Experts of a small language model.
Size: 10 layers, vocabulary 8192.
Experts: 128 experts in each of 10 layers, 32 SwiGLU neurons an expert, a softmax router, a shared expert of 192 neurons.
Training: a variant of Adam for the experts, 4384 steps.
Below are experts of layer 6 (counted from 0) of a mixture-of-experts language model. Rows are named router (the router's row for the expert), gate (a neuron's input weights, with its number), up (a neuron's input weights, with its number) and show model dimensions 0-223. Each number is 500 + 50 x the weight over its row's rms, rounded and kept within 0 to 999. Numbers have three digits each.
Before each expert's rows: a language model's description of what the expert responds to. This comes from a sample of Wikipedia text that the model never trained on.

# expert 55
It responds to: Word-opening stems
router:401497497512477476494480543426420490469589509481583530540432460464447472501461581483461530502607516515401524625599554634492513497532478540468400488521474575553525498495468537452453518469454535455482458434515449491431474478559403480496493493536528453430530492442481421467494433471552525508558476503477508520551415512526477556468491534474466467531505414457520531500480492531412498575590509389462516500463417495528488527506480501514542438492565522525464538491536571603519527529578482583503433437511519481611460464523401525480589424520521437444596501507454414533576448496441445539457370509552588504569500411512569535464514497448581391518463484422590462436486504474444473514412
gate0:561465494564512510515545470546523643488472529477468450519474459464505486471521478540568479465615572515457473559496574555509502416527501476536557477483520543571532525485557545510518528483423456509501506436472515519511535544418522440511503450486542483534571568531437484509600559453493509375508577447612461462481405574538539540447457556476527474550497454503510540578566395546539614503511636466508472476489454619550541467438548445547413560496560509482543635397431584438467489546552469572472459538552462489474472514570523474446541496576561405576565498539452454460537463350479520532482547529468437555482477460497521415570504529467478499507520556438508533430518506426504537521454
up0:555506494415539488528468415536536494516609404431444471547542485516469506570465514520471462521450541575565462584461537530423483444530467479506492429519518457498474401600467490434502387572464461453493489524525443444491530532514496559415522509542563445507481601519469486509483561485550483466516496540536549473392524538532463435461468551378511596527466591487534567440556542454488419535457461468483516505497569425565449537459511480506345431535464495438465505438449513451591618463541579571435581569581489516523484466559504493503499405542584411557455390461512420449453495472513518484462491398451470536494365506508505571515448415456502520517492507490483514548533521477476507556480
gate1:496408481541499518406600549526437559477491455486461510463385563497504524507495498497488561568490509522444488500480410581429484491364462493371434562537530447448571570506516524450566493546531356526549448502606494497506532480389475485628431546479565443450509556465540445474529505361598534427553524537485576551542526416529549417481574464490459497543495494526571512481530503510565444526529498538555541442589538493476501435486496520414547580561524535501460474537461452435530533458499627490436505445540490526515546508508575457545562522523444523510586465438570527532516487524495489484546503542482448420493597601518465528556532543450449500462552454458510393505489526515467519490534
up1:493541538482529471571433521466547357536435506602646375523686539466452493465475471488560456537428515477532500426461533457529522530604499508512570477426440532570478451460477522475486391559504555521498500531455478511501501532550502501519486554485503509533416528564448589497480588602488493490514454509533465520464521596472457568398529550550529522529486560449422501519556492491503485498439422480530489593420496465497447538438509448521409533488466501499635455434514478485514506560505483477495455492517534570493398504415488474502535520446512478502471535570480420460432482488514530517515511434498440545489535462489432465366489437576518584470538551484414597548451481573585461542496
gate2:448541448505525460549407489425505535521501607423499522533452469519596501484494467476458554484420509480460491540493509418529527437506455482492533418486543417421436468476376499454478474386500456546510564446507573450455572427570514484487426496561356549467495516546448500428443474508519485527453476475457510463553573602562377498523432488444472511593544440541468477509459474556392510503561431474469467459520426415602506499471510470628485493480507442476491458465565600551436467496508439520507577584498538478527443508482532604554469433535535425461462486556455448440574486434482481552371475462517498545515457487497523427501443573517516432454466408543555526539465458476536543502534
up2:383446610581474481480504416542462512422436613503549642448496540461419495548504527602494469621553481507590549431448457439495532519469536483508526517516522476539499553559474427422511635535413564427517415480463540537494470448571588412585487480537507496481525502492529464494506503601476425430532517473505430450480439467523520452445537413511470493449386538448545559500541457482555599491548478468498485522578446499503527528474489451476519529465501543540553567452486483596525497569435504488494514514604400467492520595511416471466538530470500511586488572510480501512579453530533488525592468515483486562467559455550511487407531443481514431505514590500481409509529469525441508475428
gate3:452436423469520518500377565537562497437504516598468511592430589554549454504525465513526631480472500502508527536536588482443531484448574522508546434553517541565496565478473584382550523555458532540415471507599537443494544423517514470474522532530523527400499460542527525405500462488562446482527421439509486475505524533499483469443471554493492467567448590559571524417448489406459518509525494480403617515482479505531502490444528468464548513555481488581558440551455503525503506580510470541506419526497468580496488412525397529561503411590605483448470520515490484515573509482393415585490456426538623496494492527536529519514465473462549526528506413516539385485492507502439573585503
up3:484572458430521430517505402430488620547527524522462523589471414525475539469533547540529417519500500453472533450525434451562551501529554517612473472448451418484441416472597562583526467416511489517467553460438510510604551464535559505517413426477501468559478619535489521603493498521399513460484468483466484475532480450493446520538454450369475490431482527514534568507428532544505498485479506473476466542522513367427508531528485456522440519446534478434510489348533513579499463501478444489600521510561467477524508597554505525483520540503378491480522445594486451515493489556526518482606473505479472518471444452599376436470639452477535477454527488547519517460540557447509531457477
gate4:620512526524500462537503530475557510507587500463559510537503519535532550527571471516426466487495472476457376608544570474572549506511504438506439521486557436568566531605584494445491445533622514423574572479489586498489586549414613479440471462470528430504457518505494545568427500421480557440490445534452476515487560521525594552539483551405465410512537537515572468512510475546539566469519474496485566561571426481420575518449525558594503594482538583421463423534485527398438478437544479525458565425501528566527513461515453561470484527508540426515421451493540474536514498470573492498570488631479446531479450505525531523597452500464421493538477499414430470536496440453518480544495
up4:462409500494488505430488533523570390534446426506526441494595523554526444591438479469467540481454597470504484469563551610505536443551453604468578478460508605576507491496454494480554600574445549526500536493451452460518505496425508485521418544548512467542467448494518514331460447525600580509450572466434494497400408618426505550499506509489499479543468548352409462423488485561467489463513532539562511482468485589553584484422483538521472487480470463511469500525493493465473427375538568429507410515467478557495473602524515511521520463535521470439509575492496548580549576492542457450524535503508512442431614485481503512562495421480479543517422517543517497506472491533477490507556
gate5:505516449553549482517483535480463509585490543521521574415473525487489430526467438396477514503565510542504582524561550445502501543528491541496584534463468377432477451493471460524547515517522451432438465473505500549403550442541499558520495423510436577515412490604530564425374446570552480500531478588443417496537503514584504498490494478473406515399572443399407445532451534518565507532477458502461533501585475484457540494503480588505549497440577560465589446532495528564478441465538491488535504432533539562501511444451498453416575520526571407518500503474410457458450560529485438533500499519454544528572473442334481538568436532562517458479521518534576443546383457570446498542451
up5:497511438450499628527466435460548566428502529490494563522532366566540532490461506502547481536395570469416453526514461508599559510508566619553488470491490503519447500558557552533458477477463497525642510519583530507612518579436521560482528511383551508600417469474576460630420511507556464480620524509468435481470494517529537465595485508503508473488417443541436450528467562548568492528509505468517443496506570575533546528373562495405560518468502502585544473492556447500503500448473456535501475534543549518404497517552551512469466405542470455529479524443471442494508462496441520475413477573446515470501482490518594456510488494497472541516572468432501558599495539478433596449505
gate6:521521551477471457560543513457452578391527492553621398388458515542527605518480538462382508533537503553381510537524423493486589524588428431444515530484555470532521428518481481561509463415589532517494457589562428472425465503444438595524449500534494530577503472456464504533520630441493537553411519492509584482560466492509427547583442550472383548552519448442522457494486497545414457508557557463508483480554448414520467514449455425552454461514513483474561564454487504536519547584567578467487540382473492463469449495461540447443502566503494416491518497566532473551532546483438429428556430432499565496500485521449486497496581503584513422444489480469473512513452487476550524476506
up6:411449488609449528491514463481473494462419506465467561536501519482441536465693410479481452563553453432526461442532518430602508500333509486544512463532486527550546528435471513468495522572459595534501530459376535484571515486530623422542517509453554488484557486453536465526469520592399486527494490455431494473406488405543435508470493449505529484455448558521514454563486455538503552491502561471511513621475500496516540437513518583466581441546487500606508523515543473504477531466450377469539494589479504490565539472498502545496471548502566602471597478534522512508466590513561536523508443492514545421443411509610553513514511568431516571523485545554457530504545433550487526471472
gate7:532524558565456505409444525551507526499465451545486457477506605418517422437471497489559461480452448529462497483511463400519451486507530545490463431429530540436503421483354504537491400484536520547532513543588514492440607420460556517407539519489509551486462442497452571551522553445551397494555511539491530450595521586502461542455581458530494480463494511562530553504475424483433536552490523550485565484435486503498459432440522674485434483577423538564630432513551503426411477535517555547374456464447509537466435493523547486464531526536448480520448505597535550510452494539472506493523482505507558493441499458483557565593597481516554521576481444447513493539437457582567539531541
up7:535608500450436457468441456352418500512510509543451537527578473535466555513439540486456583499517442451607548517487491507551585578547520421590514487478521432556392515482641409494498526540459521471568484557422534520599433557502466491446522512481443461555527475577548430469491457502471498525446567522438522514495563460466539484499504502475513520536465568481481521549561517555572506451482506525483505539549530494468506457539514437482526540350533519450450581422499411501446481547486555502503582548523525465469553478568531601479475574484476551432524433422534474542526498527640482481493515536435539613602459581551517418525501532508468542413456517482452473451507472381446502487570
gate8:442485453549458456506481555573454476475505568557506424478561543398492419448492546509529543517529512574473464563477402592456506488514482525584515449521501559531496503492545475493527506490461533500517429527461600522461419503445433438432494489503488406543518570537598488547512444590527523457548554428444472487439419457436636482465551560468428535522532384546570560458521564521425582497395561567566453558519478552493490424451460440488501456436466505562515593472484575481611566595440482491605441532510549476541506492497420528553492528551577487530570485547504467478579486567568528482488467463481510563555544431563577423554423493446483489494484566524501531488475454471416451424527
up8:456647525598480453509555614596521461552444476540532441441515524470538441502415458543428497495451541523580510473545551503515507532529449558568485454450369529503512414509459494519539490404507533551479454524462453614515491514496534488388511504426529475544524542511459477397505581522536519468511449502519492567530448542432535545494557582454435532489561492561482478529466478629466485523458557578569459468455415447435505482530522593483528527487503403454386452476529465486489497474484609543431523528442499523510554435411447493500579473495543468485417498492519568512559583504510474515449511513514489568491490597341515507534496498508432406530517501524573518480541440530492513357482
gate9:439511517548466479477477469419583442488411451601453476509500663457472567544420540428530527527564509473448465483500495519470490501536484510471474539434472516544489411479560485445543525456456528504406458493388457499571543436375473470532575560522503579614517545596489484487486541597504470493461506552577497558535595591481571558502418539491499546490468513585523508518496478543563481449545510456435576485508488454465512486452546547486450551482510539451488445510460539472505455520492510472525548561472529511444585439576506457471475474473514513590538466480463490590581470444660563425574563471441587478547562541510477526482498422508492566532441434503481559427584620542428449484514
up9:522506505517479564495479509477501493543553500533466509456508609524548493567490470491517488479534439574484566545448480522534510490510530525552484513542495556490513510474487539445523442467462493483565514441474421563553494402339509503431502475445540516612580470612454467489495491544543564489526428468510448560554470588537561392606495559410370486509588463481469527509441521504462555522469529435555594541465461505523504498500477434477498526544572591431493563492546548522563470580514593531578457539459397593462559539556440515487475485502525482593477596428464487542572439477515512490553531497536525408528514564457485534518482466554484494491474508397493453417515604558319452574468
gate10:533592513548529388512508517529526404532453534492443477559448492514575467479517504526597537418517499504489482486539610520487486496578485489553500461505507441539461445382487445465579561502470497563471527410526453541500512380530449484521466494400509542595432410537514500449487527496407496420524509575437507563477548408507433483526515598472529456435511439446459473498417449505539449497497569456451432469390509528412486323523412378491491534506527519467574465527481638493433504468519507520602490497507475487458512495495480549529529468606531546549474435476464511392458493513545524501443418473485521558592538445488480552537496427449504516483496523414485516490579508468556594475470
up10:512495437547425527437474485410474492445472466453566488491617511472511539449527419567504497580492504413502439493545488432526431514533542617691473445490463496471528459480522531563462494469491595574503536517511556472480395536553580595418477514520569492461527418457521525564465574477424512560484590414551437424483448587481456504418498470499488557508468471519430449450436443590501484500503456410586488511472477392555499503423518598556491507571510502432437554584513419528539458511590534522603533506461562516396532519499521503546539533456464532536527429515527544563567512576563496506561502458484515508491508505589400488480505536523522516498424476539462484497568469497473569480461
gate11:471578477506572577384523466401392559535514440566506484513525411442515477569581452456463444495526509542503458542573477555443416462522533582463563489498429534551531410588558493484465547529447465480546414530530543555510510486468606497453455474602538482487544493588494369470502541457571561446492439548419603480481412576511505548453543572421420497583440505569396514596497501458525510559481521471497497505506492454523538533453578476503511490441459475535419496505512512474489484558607549530489481540560488583532496534471533440529393490509520465427493467548452507605564517545535514488450485569593481447492529510445429526421491496495482477421440488570566565555524439523523454559486
up11:578488552437443474393537412524537446541494576459438537461488480507507507392525506495475651517497434514451567438517502522505504528513550507497459378481499409442440541427498565551535472502538545521460524553577477462468570520475490488447455515435398398484470519521464527432580540477366509561451527577559521540500517447501506526401475507481584491500486483485589539479497482530545419503505588553478541483495440499516513466509412599442428542482505581533474507514544578621497428505503505443620443510499485497544495419532587498526498455511386535501530536584496498425493475513470466445563421462518449512531467494540497441568414501499515481597541552416435510468522520352463551472526
gate12:496472511491476474422591514455514537444499473508539498476531455543510532514520545528449467517522435470512416485471523464472472518499615506552467408434498488529553499382500557532560572453460522490551491489516516420536432430475555436470491459491466450507545475563523513439411415486591499567455468489466498591463412520547499546555575519562510468561411417571445392483488494471506537521477477468544510450462434529533545547508517497573579433397540462535516537450564525473536466431481462473597523509502552558485469499472581536506383461507462502446579497562521442495500508403446446510473566525401609514629568459519464580580429566465452430531441563579502593453580431526454437431585
up12:472472445479529581522537580514535512498568481570449437432531403464503468490438530528432498494521508428521511477528590415487504581463531479497531404491468566556512533462362506506574444493591485468446512543503481522512448551510521516415560505505516567522408460521459496438491510564641435571477560486460502489533468513561478401562481457494639475423510464530464462463509525549429507491499479482399433589504500605502561458485497401530472500520563403681610521546459525467513511564450465542464562453531522446567521489487501465493430482632504529424470506437592513552567490555468441518476485456468467565584539481538570469441469442494452473473562511486488516513452508571466531464461
gate13:467587410517565441550517573549439469544431494411484606451578458503476508552484467503403484540552549528487417480531468553516523480546527406498518570435518533553460512541505517476443493495506470492468440512442466422493526456550484489459488465503477470526498474484552461445467500593491564442521502517505561447471430544461523546572528438442487522543510546467498449421452562535665469470397507440511533540502519446497518506482528612423489500501522543532460452499479383474497492471507498481587592442388444537554526514490476537484560571490634515409561506488513523505497497468547547488402654505441604561476564468426472514534485559472501455453425487584389508562516406582440440502551
up13:627573483396424498490518503448544537468493575579567442556483510502553504444534547491521568437463530494422501512444488405583468436508499553471459428519560477571503565515505537520474517559412480451558513529415545528534482562451590523445572511391579517458501490481493533488488469439434453601567494544533411517570508379493532429461454545562562497428460463615486452593551496377438501503534522541509503498531548541516481484566507540414462508362528460520500509460514536487515577491495407466473488485507573481493462505573462489500535458537341494572498472436551500468502537564488426524489460540530467483532444510497547473559522491556468582574623566455493451518532566412520523495507
gate14:546472452473419562415469395384473519462461453451468464574470480536528439517479505461465600549579392585442578499451500529468498497514461568500420492534583530496525502540460491562508585501425492479466479431569526345555533482563572528532413439476544500400581502553445473572543427492511562576473511497560554491472486545541519429560446552417428457387529508519554590512529491558536577475562482512477459508536535491427531450450547481517511463493439481464485522549555474532476539467577574569511497457510501523480466440437621524459453449455417423512512526579490497556481521539596504526523425480498460394484445454520469419431497478499568512473573533449589560453561489492475477473542
up14:536521573578510490513506501560620456494520513429381548481539535483533508561405453532477543516435505557572487465566534463531539525552474431542587390551384522456420416600562470502458474520532453611479502544451395478434460470580467351464469472571514556554440528432479562425478498547505417522512439511495464435539482523550445517434553461562526556475473538439507511499515555599493467525519430499384515484488490517476434475501379503502458528527557509467494475613514538475543464533453499443486536520541437556522420494519482569503562437499450464440456558517503407519508546495516424514493494484475600552534583441397522511556482536516477513482471548503482581542487476563481577410448
gate15:418544576501534539524579500467497580484509529405451535529506546416511611463529483473561476513506442560586498467552494450474554543448429546544437531554483542579431538381483413503520523464477480421518519522511452439496559519458486519555452434541424541428597549518547509570501486498545436533569548575517507519621530560467541552537502472512508376475576552564432623499517513533491530516449464524557478463438540622443503422546663473513536497579460533539479499506469537542476550470449493486394448482535426500531481511493494529525491537543450565387482513532481525593509541503564526455638499583510533510484421547569445500508588482402504472518499513471484502551479523551436505565482
up15:592403388542540466387422570552498501566481455535560490510557464490469385491518532508513440489473515450414530500492514499547508503467532458489543504415467459478436404517518585522578521618536545536519466549574582502592465521435509516506457483459602521554415451520520459466418557492505496518458537501442523484445524517519500456510496513510578533513466526506502487475500439454558455502449523574454496549468576483551520499501518504482419550380466380571588448484424412413437419496425609424581513500479535536424449519438525506462507503481505482589574576479507496452430469531528574430530558534483478574474506410437480459442459529560503545498449426533506556515595551454569425470558
gate16:493504535475460379482479488492469501453436507540462571547469564472468494577528503510485486539412610544472415535492445539513518476461443427473512577523417434528503509541507426512340451527420546569524528518481451414425515535571557479536371501460599467572364573519481489488407549481495515511523488518430542458506422516494447545481498526424431483475520530449409501516603475565585533437566523559532463422495498479510547458485473420431426431507562501416516500517488463513529462544503539598545484376507532430545386550567529513500506576525455437438475404525512431576481459472501401557534510503546477481475569517512476510538563430527486520561442516436462497469521531489582456508506
up16:523531560610484393420474506396533507505491429533499550500496503435449468502477493482597507562515580520525470607506469552574533485509564511565491479554516540499513427587444490443510475555504517448538514497400497478393601395451525529486482501561551515571435596505471490449466510473625540436545522505448527522484442501533568453509486528433499473468537488469500414472564580481476471558557516531444523486427407467514543483427473433501490496552558606515434467420528592544497453479502510521525492436528525532499457509617549548530522486511649505459550431462544472536466507534508447516458444596532570487512579434499530486551502383404507474510449511493458541509597446584514443634461
gate17:524448528361468446544509467499601450414588520566490448564439557489426493474445485480510487536503575535506454430509462519491426426508571501406453568473499487578444515553461484596492459540551515602386544466558512464474508588500472423579494604477584559524500581427455577499596495486531530544481380466529487489566627583448495468521499450491529486528588476455526497457554596598560490529489495482528514441482504468452539492490557509513553455474558531486522569486477526326494529522492480565534524481552447527499429468461539497442545510455510498464629422609464522503522515459436461547465524440525491475574521542549525509500505411536554504481507478517412459558559505481556541543487
up17:490465589532580422482566402551550591533484526413361496476547570528550617498547525527511473602457471435416572573437504546469548471393489524438431508504515435479462437503573474572619535479486504533562570513525544436500475520480543465561475557494528491498540426523504423521430489514531486530500515373463480434483553451536514495464512512519540493417505436588580511444437458554465568457495503497549471541450474617452518401569510415488535527497511487481583462534485517576472507467532476463489421490443453497505541521553498416491486500578457478590508431481472538472393493541390522493543570532500553614535606539524474455543505456508533450456456508512541478434487539437480413542492
gate18:497479468508513556487571373472373599423486599533526486521539539514455440584486527517488555524481474542609483460488522436508499515365503544491460489430466469522508462499589497489507472528407424520429453570588500455468408543561457537480411499586483468442496511466555502552550427379550458528524544487511578415590453568450529558465426519600512525509495468478530498479461449548482546457577470526549572500523551422521536473543564468542498422508549484482473490550564507528429558463579514475479586514546581442509517473458523508575513490522578562417436430514543453497412489552481448509501411475535495472505457428490426467416450506553503397521565411573549489449476430465461533471551
up18:441399534477564440486507408559500549498571514484490476426444542589515576554460489505487448428461459628564415440462493488548492519432407473565458557483528391490501478483480472526506485517454555476478537525506460471500401511545544560568509534576517430577551491502483498527563487477409397507543449445471581515536551484498519542488479509551522588401503588508490538483425482462604586486566530466516601546532542493488550406446529556516456499534513421436472498487476435565497487595516502536419434445448498536469545560363501500427493493486558547529476537541457515576512442431469472469518458468508474479462471449484538591454464596393474472520511409487483518540485644584439514461543
gate19:473621459519449466530611563422562480557581421547474423518553454535527564415430502487565435518484484497574415527484459511484478576516522488563526504514498492400495481503563543463521558467466462496560518361382463499502516484440377464556492447508602547458478456527564439473487591510516526468486493475541396477533532452453455485549450468470574538462507488527448485496502395409486526474469470561574460524492570482440558452482494403487458591557483499435478428486463517440475479513453506539505417440507516534448500474477506471415502475456368397539526405497488449487450536553451507514542419559462514373516597520539461481474534472425506521581517449548505527507509477558596506582445
up19:467518509486405457579667514394534488432548453452606471503535468531553487477448506578547436471486471433531501544495459513486470456578466496509506403524526507490582533549545573463523529451509512550556504398425447517479406505504440564560447484522487489496497511502545429521544410435546580517539430542463461435526507480530584534421521545490428546497476497441475512503548521399470550536576476463601504445454544410404489507428522414540520547423523490420481483562504597537519543546514493521530429439508564400496490458521481436539605478424532500468526419447494468554444596543451460549523504538541511343532569504501504576493562505495561511451508481494473485553411552548588507535474
gate20:466473426395442538590512497567508480377496515505543491510506521441498456559547538519406444519584488544404613537546515537481490411546562493434540588558603486535494588518555514521513399500432564578461485392492485448447487539537499488556547492461522509463565462556539538567487389524524553459484461478489582526554451454527512464571578539486436511588587452590542522361474535524515505481537565466494503465559581457417556501481479513476512499498486493537471472489507537559464553509521469575601464450473448415490520514565561458542532577550542501493554451516581512498484477465443522580488446473438396533514434475522524478532531531578473470389567452435574480483551523421443414528509
up20:503553557649575419453524490430478574503454518448478458471479485468474587540500463567505507481433529488505397440483504543549556579502467576605509419507450519491504431461425451476537602531457472454484503600457512547539518446483430506524487575451485532459453514485569466457502594515542515493532514540508491521486567458480568478402454502468504538459524491487445584538435469583427504483462536490520499491560457518450451521501533453495512576571505466499531549571470506558613469507435578499403614520545544564409497530399499559407522408490499480540462547474459548572441481495531518501475520552546506529468501708468380515441503463461469417594463581548512498454534488484513473457455
gate21:554515458401492454586488472532444469521464519435445478593523508435565516497408539563596561413455543618427406477446472511478458578451517493525373566560509480584448523468476460469486587480478571417519508546589541543538454531505489572489492443541483510542476447474601541586548477496550518504425533479506510489533486581464426601546541474432410545496529526449475449498519438513482544465460568429547502508520510467459531546516520481558484540492532517489565550393511471512558531437473565500428423384419454540551460548457387454535542471554466504466445584534485485529445470578490540490428491571579519530496581555434517537504507504451477474516387423528428580504444465509423498538533
up21:497477523479527523414521462548576464528448545550524488412591446599455513484589461479437487536401489427537543516521477499539568579470536532510527459427553528506514430515531521505490444473513544530407533487481462523559504592490412430516479584474494526532545570529437456489534493524381518495489449506491474483435544406491485478450489461608552437510566566533490589609442619500466486464504409553495490454580527489529540527477474529475496497498412460389480488590462522507503544639575427394533546660458587468489577485502527477492524511416490528504505451485520533430523525457527496505521521457432478527446501494521494441570439461546467630546608565509555451534517495473584559534505
gate22:474547463541548492525509447501465409470433519404538510492520486622493525529472591563437512485500628490468506581559447549549513479581528523445440469464455469567618508483504454435445545493557497528556496490525479482522433498462450598439435509536466416505426526464457459457521487410578498421469583397541513524467489469457494671497473493564454505502430542458469533444571537392509503450568538405547549479455466496465448603568433414589480490433468488466476475518557493546527469423490493477530539475474486376495474537568499460554494582507396480527496451509543426464492515434495448485540532516543497430586433490488482478535450497507450509428419554529501581456421486523508384472516
up22:505529449606486467588504424498523432417469617572448432512493498477460531440548430519657460421507529510510486451524528507396503504463528467546525456514564507486542527453417470615440586527523546557453434402557512455461449465541500476537489490442498491474492449566500549539474492493476472564415495477470520502510550538523430407496588427484523461482517526573525496407480422497604637503500461533431526540427473550374585421485513547544576456504461461591526433427435498495462458553488459497562450535464561576484493511464481536451460526547509450494575443503547500548491413546485530508558460511466568599520519533635547508517540444529527526534469433539452455506541579518493500567476
gate23:477482481561459503541477433515454417434539449525514450558542529471412462460577551494543521463526401502417562524547538528529490541522527563580484452441570561547555578385439497486454501595520475401582552465570378490504536482582550515495574551546424457522491387484604513528531413492564523492476485498514568516517498494465450555512595562513468447479536521514449485521463433571531461495569556451494544489392418611441497535438536610543519564447425512457482434538579459497504563512506522483513504468526489469487613494541482528607425601473604523473515456488505479553567562548543504558440467497497529488461474477559521502526458455607514551404536583545437484466488547508470524458527
up23:561475453478424547580556461555427502455604418490480391462469510471438426460532520521487590455569441545545537487501577562498453437556500534510438482586436515507526553433463545364529507609500552452506508580546405534467468480468465657544545571525429459477523453424522408562577515511630546505549509524465472468498528502488474506444553551481452477403523424450503540585542504477499502544497468499570521442516518542459457486484514540534483560426551609534528550577512529427502544595568467557478518461556556525478567460455503565511438436477585517456542404503444435493506546450512412521425452451513435491483439456443447531443537450479496551581503528503503542540466449508528493519454
gate24:547599504508495552461503480501510475454535492508439458410533475454458555495545557515437463470531414488589378550478534452603498455461470582485517528447473495516535447550480541573441446554512475546471451580506564568466582608424534495405513479563447484436514532496518497490440520528587424514488534439453461517462569388577446538520543505495500563458501510538442456537519522599533516497560551507505563586578383547562519412492556549562514457542484523585512469400511522480572509658526444472569515513463504501528476394465546472523491533588536464503480422519506531494527506528451487496429589478530559600537406442493519450474501495470408447548515576553497522535465418583531544540424
up24:349506501454482511454418426531399431435443591492540585481425521416580449497542466568500611504461524531542553433528501583486505518513490467499453519508549493435466582519406504456468534457554492463581468508439416486431411435566422539513490451479465475536497569476556563553567447477364463546519574594497572395454528474426504478577536497605478468484584509558440570538508506376502540493430477455521501476444538531485453601583459582484487510536486544550446495546450511510422509428473546545462530530503482484431531532493534486489568547421493540511459537577469579506470493516601447544499469459467556509407515509449434502536565532502504452483461442488504429462525462543535472503507
gate25:411476410412548503523397476471472526585537509464514650500403488548500505507451613538469415595502578531509500518522483577437446536529469469597505519561533587486500576507455471510353480468534488478369478445550494526507493436480452525491456454524501445459558581549515492511452536496445503480455480376448510473431439453534461550577473497513584478532356533541509483536546455462447481567465537455442460488549480468534451445433580455526491454492466478440475510476539365541541506498499452589532421521485549509499455445476500497406419503567526551501535509555484476510583491499379498551512484538494484436566505523539535467493498557537467443503458528537621455455486389480503447470484
up25:426461432540432489442452522482497557543530519512523585464436529453472521551520474398444487508489500436528473610477480572501459494433519486607519550515540452463524441502464506515508504455424434414504498537540537509508480543506534482530517442554569498502486531530501535488565462433530505496471412548499584616426411469487428545531405450429505429603464458425533501531538471539508487440427597471493498503545455567556501426444538407442505555557542576531514621421584539526497417533477430452545360486531573526529514489582515552467428456493509451544535562575513499393564501495464538487499586566460437486505453557521542431636491445483490503463549447482494446500621450468537546515444
gate26:423482409403508468426553494445541436545475477525473584525533590591458603464502489384439449519493587490620485487435458494457455466440456470484611534520526524488591500500524591498500495499441493511489570472490411407496529519520383488486529472623457509478523447489465479475493487454456553466509586518506520452471578556436507543535502534542488521615510569418571461463526483487519459521433556428513495523570557534531567486499439460493503525478430423561581516516486467451450456481457492502497455515388487497434470560430460491673499446469454464511492493523528397477537432420445457547462507497470477491509506487433542440506475525482566613435537495535554410501447508474389523459565
up26:546512474528591459509456482508452563530428539462506479496555435482466421514561468567499517468519460458404511420501526522554486522507507475469409425446498563507380502467488461570472465499484445545443505479534609449497449475508542490531574551452568468554455514480587612522466600592498444566429539439529502485585490417532541405525606411505529444387514427540561454458497421421565529499523545566438448554515548479419487419532567498450519572546526473482436471534470477495564458562438503495524523396590527457516544548456491518445477455564403483484504434462537519573446598583502482495495523547511521475493573530577422526521530580554414418523499437498575519461576475517520519552557
gate27:495454454510571443474447437539490507476528483469478481490519562581485433523563478527512500443520461579550502451494567417508542461505483483474410563506589629496538549438529450544499514473513436546505536472582526508430377436591473573517440526490460498548501479520553556534552533526408431513494483510510458457454574475482394521425585460498632468601468514478456507427380410420494582434458509501493568466460514463471505465593502457538432523465428451458460538441535524552525425448457551481489473515467494538410467420411534467536520565582505579502497526444513479448495430449402538412564532462468545545555496470477476471479361582563535549555438503497523540467510537505422467588520
up27:455445628498531496434402531501458511464558563460584519511522502471569501557470457438559501507575414502493481505558574496371531554591483513448447602499444547486521457420426458440446556418482456503525493460534564529456453393579456656494510469408502462525535497430552478514605496540468555557485503520458464506422494498451421523404572491520510524579488501493447526460424474387516582521508516454548551533467401489541463535552507479454515405435416466505523657552524490589547473535562480523455505468490448473533468429401497475419549502485534564518567474505533464507538465512510443489538473498611566495516519491533432521491428586465546511532480528454537514472528543505523520490435
gate28:524440502493535466536495455449443492426463483513458425474571503500487532519391494485380441531556511522506507513571600564609562528516507468458450471569576517535549563500467507448467496495408511579445529497507508400510365488507581566526506552460539438485477493553570477478488469547502465584588619409452495463541621537518478483525508486521488499463474523563509518509452431482544565475583493533551462452441422507431539434480448432467533505394443424477471460505499435563487496391449537468491567453528511458487460529427485480500465505472453546552493571614539419571409434537508523503493505572525480516582484540427427536510560550521507461522546511438597568385432437470451520469589
up28:506537480454572478532474371556426494437570419465532482507517450559451507533431498506412415545583568532573466466466574487557534563545506512474425587514507553515433567501597362483456464488410505494451556459413517534517487517467464563602462505482465504509537475509557408492606583477455487538499533440465557521502477498505522481470477613512504535357529484450516585510506469494440518506521582494501542470510526564555543484518452527551600541495510530547457516483491569562409533494573550548532464420388564499579575530536461488505497453554461601566466476508548408454517525511477537502517498502504561460456398444470479514425526605400473435598562491515558489446508553474470514494459
gate29:475639503553556536460460535491514508500606506468495528506547465513457535454468557430493474588485563533471588460570483516497565523489533454509510455462526486410461460512464572544398457491514560389576548522507503514503479441515492492463485496506539442458534536442524498467477476443502493521554356514469468499556447539465511479549617475503589454568478455608582544506402442510459446537542504505511448627443562586477559425467445421475507517513369436565582446438545413528512538453584461514530518548482568567499476429562548471524534508469497530459491484492570485569477467497487467536475424489566441504593344525504589479513497406430482471517483532559551600571537522459503522453524
up29:493518593473457396618503459524526499517498523617520424487469459542539432536528432535504394380395500498536492487416536404439539479423497515497536471476547575527457443455439447442573545561456478510462517545416461481492541525487612466484543545422413572468503511481559504494487501537460456499457542588488490559501563512472486434491431449541514476458482470483519479540537477475520587444463520487485579429575496461425564518467615541534444522412619529535399418486482526470521410546474519439402534509471365547535531507520499440471504455518496453509512453415441564437478500564574531440452585536441478569451545516447453473542490539539453563485590507600454465478499534514475463508491
gate30:460578470467456501505479433513439442477473449595511628452519479495504474618517440518499402494547468514508517542501455465476381498518526531505539538546508479454515559547472513486540571480569408438490461516520398496400648462509445514470413549460516501536473496494458429465497425560463484452534509436474510578474441490426548562424494516515471429610554555374467490488488570408549437569363568517435607534520537442522460447486507468491521450425507501508415430513502448587550483508505476471537493448483419446481456512494408407502461577547510538502499534401504498536559519399548570472441533390532474481455458455517436544506472531499522579522448562514471479524576505486480477560495
up30:512415467490496529501445388490519506521512513512537524431474526585501426569502470469446544419506419476514527558464523409493471557501443429519509518509463479411563501551458472515531521418589512475422501468546515455434586475458397473555439456581488566542462504502452431431521511488535414447508526474452567464455534547443417505461540391402480459599482604328528466392405487385575543495440508546435590515552500465544501456583433410540517523539467462455535473514458491468446504484534463533507444529462483513465477562421468499593542540521478500546515495459474552478595489469577502429433537490552490554556563496478435527465397431481520566495514569493428511516509480526510519595501